Weights of a small mixture-of-experts language model, trained from scratch on English Wikipedia.
Experts: 32 SwiGLU neurons an expert, 8 picks a token.
Training: a variant of Muon for the experts, 286M tokens, 4371 steps.
Below are experts of layer 8 (counted from 0) of a mixture-of-experts language model. Rows are named router (the router's row for the expert), down (a neuron's output weights, with its number) and show model dimensions 0-191. Each number is 500 + 40 x the weight over its row's rms, rounded and kept within 0 to 999. Numbers have three digits each.
Before each expert's rows: a language model's description of what the expert responds to. This comes from a sample of Wikipedia text that the model never trained on.

# expert 6
Table and coordinate starts
router:489525524510495569512474475515491452476458493626550451612413459491456500506457515555491559475523512511550527549482487469468509571548479516521520532500523473543464434484494455587451530506499499527466490575474523482520450501516448485550453553502471451497570414510498559456432462500489500500480492490533505534499525581475487443483468517527496444528482469469534516549515518474511408502502509500486516533507534497445439418568535528484497389511494423507468505468547450466490574475478500445499523501491549469513413449457466558546474543504491541571487543511516477556510569575481565466
down0:503503597513546504496503500513470564500513538448498529536506467492464452488477416520497469449529502487567457585514484481465567513559510491500486492400550474530463488476561451531530467475541524486510498475485501494495446565583418516515494472491533537513407541501478504507514495457590535475506453570464474525538537457494467517554426417505498504442525378499538484504508458486527436489475559435527485457515456506514515499476449482497486490625492461486455480491562456527450599549501491466498504519465497512576544505479461505480538487598514461480536413537508489481464447539454545471
down1:582479486513448496491497501415498561476565464485490510538437519455519489469465524481523519562532417420459505473471505500512564428564557523488526542543534512444514532409452501500532519497543452555523482519451549485528517484539468472556544510502452490506540478467567503492587478527468508511529562507502488498471505440481539510490500486479558533461490542447469505530539475506520462467411494455548521447522572513607525536479488531443474426542517448537530524470511527486575525479531475502392537468511490480468571462445517409495608499407519467566500482472531505464533462539471534477
down2:529506496491507483474467524492414415462450478498596519463401511527460487554486533472579496482475491517522488505449446458485470498497463525504483470472505423512452570443564442537543494560522541476560567554490547495469475525537480398583501557552517481527508471547452447486414510549508378535495482481472467565455495544502432523538468471495510476535473491460519499556540479556513507498493508492523453524462503479513467533530527516498531451532448463520555483435522476490478488474474534489502509568483536513567532506625546486489471444563428523497524468518536573476513507532548435465
down3:498513478495446538510492533549538592503451577549551532432466474475486429540437477488497497448487507505476495533575533479458539447500524516524474535431542529547538468442500502488493533474473442473487464503511550495519465627456553525409503505526546467505552523477505447543435468538458430494457519583517472439457532520470548449471478522408487523456511524437514564432467531461447522501485533523536574504441519456473508568417530522492479434485497437484555558518513430526509503451521517515537549485487487457546500458506486554516550534443486489492410544542495464460510496503507506574
down4:528517483509468525478506438483489524478508484517529444502537464548506515512526460543505539565534488496439491493478538532465442520520443557443517554517463607520396518464502498516533508460489587530506505491487548412501555472487566535442482441508464457448532488496455559473478475508396472477501467497442515432481408524533487501508496527499492512519528471532505516455470548597547610442476581528537411547496470512490497518451530514468402442557528556523498532523444466508494534477473515410495425510536483491441543474479499511524515546566437472482534465483496460512476493416458502523
down5:578505510521441562450532442477470481553468572479554492495501466500481465447482481540469473505468584483594510399598512498514554419534545491442424478483509520519420477541516497518456436478513533428504529446467524521495510503534497654502518470435528610541461533554493497530533558503461537519552517458525522458463489550480463501518512526480555469430463487458492466465409496518540436551490512490520516434510527506522439518514547438480514544458472496505469485497435534487478453562486535552529527514482451502430508498543478511478569486471493459544483535494475504506453492478470478520
down6:519487485565508463466502551549475533419488532492552523400502522470574456499518489465518511502551591545510565508534536513421521461499552527555572508496509525474539451525536524510526519534467493534561526491509453490484472571471430473488581461495547441500541435550471432531505582522497475575433519600505492546496494491503532501484501527481519547500493595440453526553467515491479476503553472501534471496457510480531577533465499480569453551503509490472524555529525460487478487524517518481465507471500532392458495615494514539486535546428577421537486551477497496484521527525561558477
down7:502464451542484495520480506509460496502499523492456547520555519466502499457491485468539549415499518462486543563509472597498433485434463497458477554494499457497501479373514475419472493465587546471518508478493526607456476590524516442488497429447537512538460466523504487440495567532550561542501476548513574495516499474496572546539473520443432573494522491486483521471463520494432497513555476479508519474505457552546499499473514509484495526497426474483438512474503483493535433472547427479482575474530432558448508503483499539614544528511528547440477450511474484517441516534523427566
down8:447468591567500521481468538468518483515526477501523519522445462466514490493551470561552539588513472468474501479457561486415513499466477479564512490486521480493507481485472473408550573518480483434528488503465426511502560544473477486475482565492519520523587490552537454552532544523497502547459493484477549505453433393468469527550550538483514528525516544447546486481491457494448531584566489431542496534500517510482434498493429544479520521557525482449482498456461498575537458486476493466530380537448501558511484515484524493571445599535536529483475518495473506495507516565479412570
down9:566453507463502495500439587517550512512434554556529515506424457531495503502476513528435506488565532494475457437581525490528465528522557561521503541506537507449498453493472569519475491536462510505425505484501515430570508520494468525547520609557504481484519426493539547522543469502484491512558597584478452468545500581448540462551500567585515493507506436555453524479545475525574466513527483527447482491431457429499515508537509547414535454555461471478532469496502434499485509408436511480519478476523480502532541482471460442466526461458498474465478472468563471531486498546480448509
down10:469434540460533494440467541478476554540535453463482492436509387620504512487459464490514499511524587451474562487455509520517498526500436529519525542507481497530534525493441530544547583464552543525440539499493455509521558569478506490424514533457477540476539487498517461508538467561510500442533455482545493493537472545526504513476464515467517484519554583526568456498554559472504488490521561523513499480562429522486472561494477499524493471511531509560466482540488482571618509447461533529538530452552530529489481477451487533486430491466499490384493505441468459446453530544405528534
down11:512477524497496515429512408542495480589462508549534474479492468455499477450409524461518577516558548507543507489552482539476485473512460505505535460550534549466487566501545505526517485515494484518559521520542442556502435578497562455449426490530510401507564521552526474522518483511561514400551432513509522497427536517533555508518543525438509529482497528486456461582514534508532443554502526529502509550484474496513527451472521502447426374504486508515505474500508473516537512483548495393536449534496571479532508501520558538537426492555531526487525429520432486449431492496467492521
down12:445545524503492544561464467454554484533513524490552532470442610435568410510501526544495503496523479508552474502543522517537478577506493524518529508506551474543462525497513483447435506500433499438431572430528517528555485503541480493526480487422444538499517498477566493508508543541485475574527489491473485550643504575460472514528489542515551471504557481498495467507552445520530457528556532617487461510515450530502521511516438591530475486478493540546482486477481447421500540532508482527475504526563475552546470541524550569524518508532519462501597495508562523469536470480496490565
down13:512531592485481509542482499533562560512479567493448482534528467539474478484549483548468472493542501480516468512505455514492413476512479492489520531520450497505432473432519468562507432558467536478530495467520459577515443495540488581539553418548504586495502527568502562476527463491514476400550497479464480514529431438559536530533605525504481450537532505499551527566491531544501465523458486467518452502468513475512539488578447496414530504446550550529532531539513420531469558503450492519489553525539498490445432529530505540542501552511492495518407477499480449527582493530418531468
down14:445443548470499447523490445547424507475502556484501554476516504489525511556485470504476495442519509509498447485540552494487487478446520416526512553468425527488486562498539490550421506470515512486509504501517485480548418423482515497465476475527495432530536534520494503423561523477407420467441486483521466546546419543523419524486466385531446470516523567452473494533485506551535518546508549461571490509464503451461462469497444467470548443394495489511537483545477473458567590504504527511541527536420455500481540519449458503460463478535445465513534594463527479513537460528509496522
down15:435507547499468487461437474532511413448499472470489509482428531465453427551527485496452503522487514521526458498497486513441503471572471494538486569610480461567512483430476523511492527505479533509535520509496543533488520490519444451489514450470467575485520460420464567497533499517467539517472460495475564509466577526533405486539519480503550483504496580426461535549562463425495467394525487494493568507575510460497480462508454573450478583490515454492542488498458499475431464522523509480510553565499491508511435502527465523548534511426575456441557533503566505456519470435499465540
down16:565541438516526493459467488469499531595454496488519455518536522505522444499505468512531504508509430518444496547548524522552466455494455503468553508487489436469554463430535517575510567509451545462533506503390585472490563488464448585520506518467495499451461493517520529549487510511482417447528405545525452528491443506512472453515445489529494531511525465581528571532580486529498390547576473507527465494480517499522437538523515512488438488415549571515490498528560461489525469541508408470588535482554501459485557472480500498485516536481484476455555473510476545543481477561505504521
down17:554480458524528524433479551431484556530540528573495464484470493543462440483492529616495440450403432497503477466496502537440535465574505564491432480417547511500510520494443446504502471516449427511520528421507461545572480499496466486484506455512484536523504471453475508492554553514515524548532538509454513499459500507532513451484533500476507511458451578564469544474462492505512451497485498445493474489400442559461516527490496557512531539454498527477516552477542452458500549525485477518513501473508490497453460516487449461538475446463521427481504549469414560482602459516538397572
down18:485501513485530523487533493462451540512553472511483574467502531550544503498532494534539531450516526521500527546463448479492567512460486463474539492457381446484552512509548481457554495495496551514499475425570566473554493478493479562482494536492482523542534462490521455477537524420597553465523458543519561476518606531571475540486493436482490502488530412565514472513458479568515453572576483492442469469468512559514523452503563451532555438493567520520474567482513470505504559559443598487529516493503548448465456505515434531495468443460478452502456476497504472525420434545513488484
down19:460436402520508442503518432496530547503552447568544542500490506468550470411474542526563515519461556487508534501503489450463406497518555522508476489509441481542554480535538521550525585468511528524463477504451571510485507523485534473520506605534456509528466496508536552470422585502468472505463548518502527486554499527443453537415506464516474513513544546472531461489542483517570540488442517470465601493502474590517496539498539466498506526493484478490611454556492556507499512435505476529486470473377502463531525513542500516447499532457472551518494484461506533493578449440446492497
down20:562465503515554460524512475482466503542490583595469493504509533485423499498460493525529529467470481480491521551496552482499429469568546482461487493531544522488525495515570518472497471529450453499460424491496465420554472515428494545493519523520483525547476501475451471477489527544484536506527512545542571454497459494502471541390487561464527526545508488492482522498457460433506440435511547548474504503574490504450505575479520427520520608448479448594559539539480420484499499457392448530488434477470524487497462512479489456474586459484458453493507456464526438508594499505455543462
down21:574535528392477581441463532578538495523515543562496470513447447492505444551480487497530514501502471578517566424513500512473530541485523482487532532511507509599482478529523494483465507509542478443467562506504527495518469513523468515529502470523451535567484456515500519477479519489554517456492520481463479447518508471505512496561549463527513470490375520516506500505490424402486531499586510519551490505473489483513474537449575539467418507461586538499499502425512576521507519432585482486512432503498560522465571556529528482528500475476493490527511580466489479477402402442530534548
down22:468453528508529397500472433466575511467521523464474517467514455530467553446475506495556482512518460524510449543503579511484539491448521545572503487480471430496478534481494546508483475494486537510502438501555504569578501505454480581609523434504557422536542528556437474465446482539439505443513511440520512497493451514524502462494455539508501557456531534550468468507411483520470538457492450555536555479471369406521473490457520509509480495541529551554458454487517470383498454440528483460563464479513541492561536467488475511550516557486476471481471474510478544528481494493498474480
down23:545557564454476447450575463513501463508526505510533529494518489509487515454429449431473491510464523525514514469480495486473505449511494523461578492555501522451521575471523509538462523443425519499478462491532519511470504514500509501513573545509468548452479593499519530492474465444356486570543492473490493541469449517419472492453451543496511511457502561544448449500481431566550500465455557484491556518467485545497464460480504443442524459481538473525443488546540457479595449539431443492575518500529537449526445532462450517529426542544428527514425490498570515471450557500491515521
down24:483487543451496513500520484558444509470628492563386499501454549482480503527526538469530449450506504528459469501510493431456525503454578440431527451535466441504465489530485497492570471493506590469491570513524467436493490445481469431472473513555615527519534538542568523533496509500527464517439507476521538470480567524531537537537547540574497523574531500533487490553458496506521501498485504428465542475460473474511439512455474539502535481475513517532574434505533494495453564449490457496456397538517550439489500572465516439551544505488537531517487516540486501519500524574473566537
down25:519464538503497549541477417490480494471539511513525487502502484445421527557553490503587503445481498507512451534460473509593499452460536500529522436585506431505462508491601533480541463488589568511509461563497476530424450536406491517486564560537501501541517516519556514436544526433524466571542503520557514517579536514465453568510447474417529513518489436494540507451470518520487487491551511488530451524551482492438479485544555466524519498429509439485571529472487455488470452460515450469473488517460535466538467503501516486479511599480444512509554499498554479497479417436489448471
down26:440528509472555537478471453569509437526447588534452463548415476480503455440493521503527431489512533484419480470441491464458531499528465475544477551464531564570469449530531473514474476499463600536544500563478520522474494523455527450547537466551490438551527483531476485456463547498529460500492425468474334500498516495561519454457482493529500533512470526479503488508549488474489486475519473523602433511515426545575492535485496548461461518488501478459481541437466457538552549490481579492519560467541465465471496510473523557499514515542480547467451538511523532550514477530446572483
down27:467490480427496452523472530515504514499507492463516560522574456474464431501494509538515476522475500509506461549525491549486483516492477533530535474443496567480435496465442480548494473534487527457523536543492577454593495519525447454513443466461468510469429521585487515489507550555541541530426459522466558482499479527519522536580447521549527471432521552502472554488433448417438528515471513461449494515470426440506485425461503449512523436474550560560480480452479541450528548502578481528444525448523452526444554514548548511469455476440467480509543496469489460409517390445510538488
down28:455460481566501552473506475500520489422474521431523500541423519558457511501569486510510533427531539529494491583528492488456551456518459471538490458482511519485469530560445509521409465496487455516488491640472497520473526539537489508538441538462489538542446486470543532515535543470456494469520476495558472475517540532527469443521510460450585426517483457512435510524542486558464543501460565503509505450489558454505522503491520456443461479463463540420488500501516534425485536475548488469499489565601506527487552490464456483498480492551474480448553497472368415515456545528488530429
down29:552507326546522545500461513444457497514503505500485509419483511546521488490430551550558476445529449561566461570487506546478473466461450468501550488482550494559490528473431488508480500464504470489514469449477462538516492422536506481569470473391489496472559465492450502561566566490429503520485460513480510474480464549548459502592486478496534513474443499545558489477462517527404522480512494502502484464444519513475565512472495479473489588491516507494459546497567510502508446467526542461453473479435496458519569480450507494478484492467461497569495563498543520546522440468576523445
down30:485470510492483471594543516494454438508471516516447484453498520427493482535450473528539493494474430504505473438448530463488493416464492495499524507525511517501450559522539495506415562499453544578500516480524561557484494500557545408485548476520507536530409497510435462458425465553525441494567586478418540413523500491497574459482533542478434507507525499495474530568508507491515417554513462527554399520515483456471461489474473452501483500539479483473486514419516473437543491516520541538510485499510443569567547498476430515541563471550498508426504513438563542468481480522456503498
down31:545509484475470425515502426503504497448462504506540543563549550491523523476464485491582526552464411423516528503515480556493522477546547624517476623557461436534463452511486549447478479515528509452471478483448500486462499592472515581538480533522522508534499487486459525482548418570500536531413532428527516481499526521431500527530474516581530452550513447469454485506484482573450454487510541501484422482501475520501568483547496481466459444495488481491520570552483470475527509503468463534450441508449530519417495459484490497525428486456491465445453532495459494521526439516497560510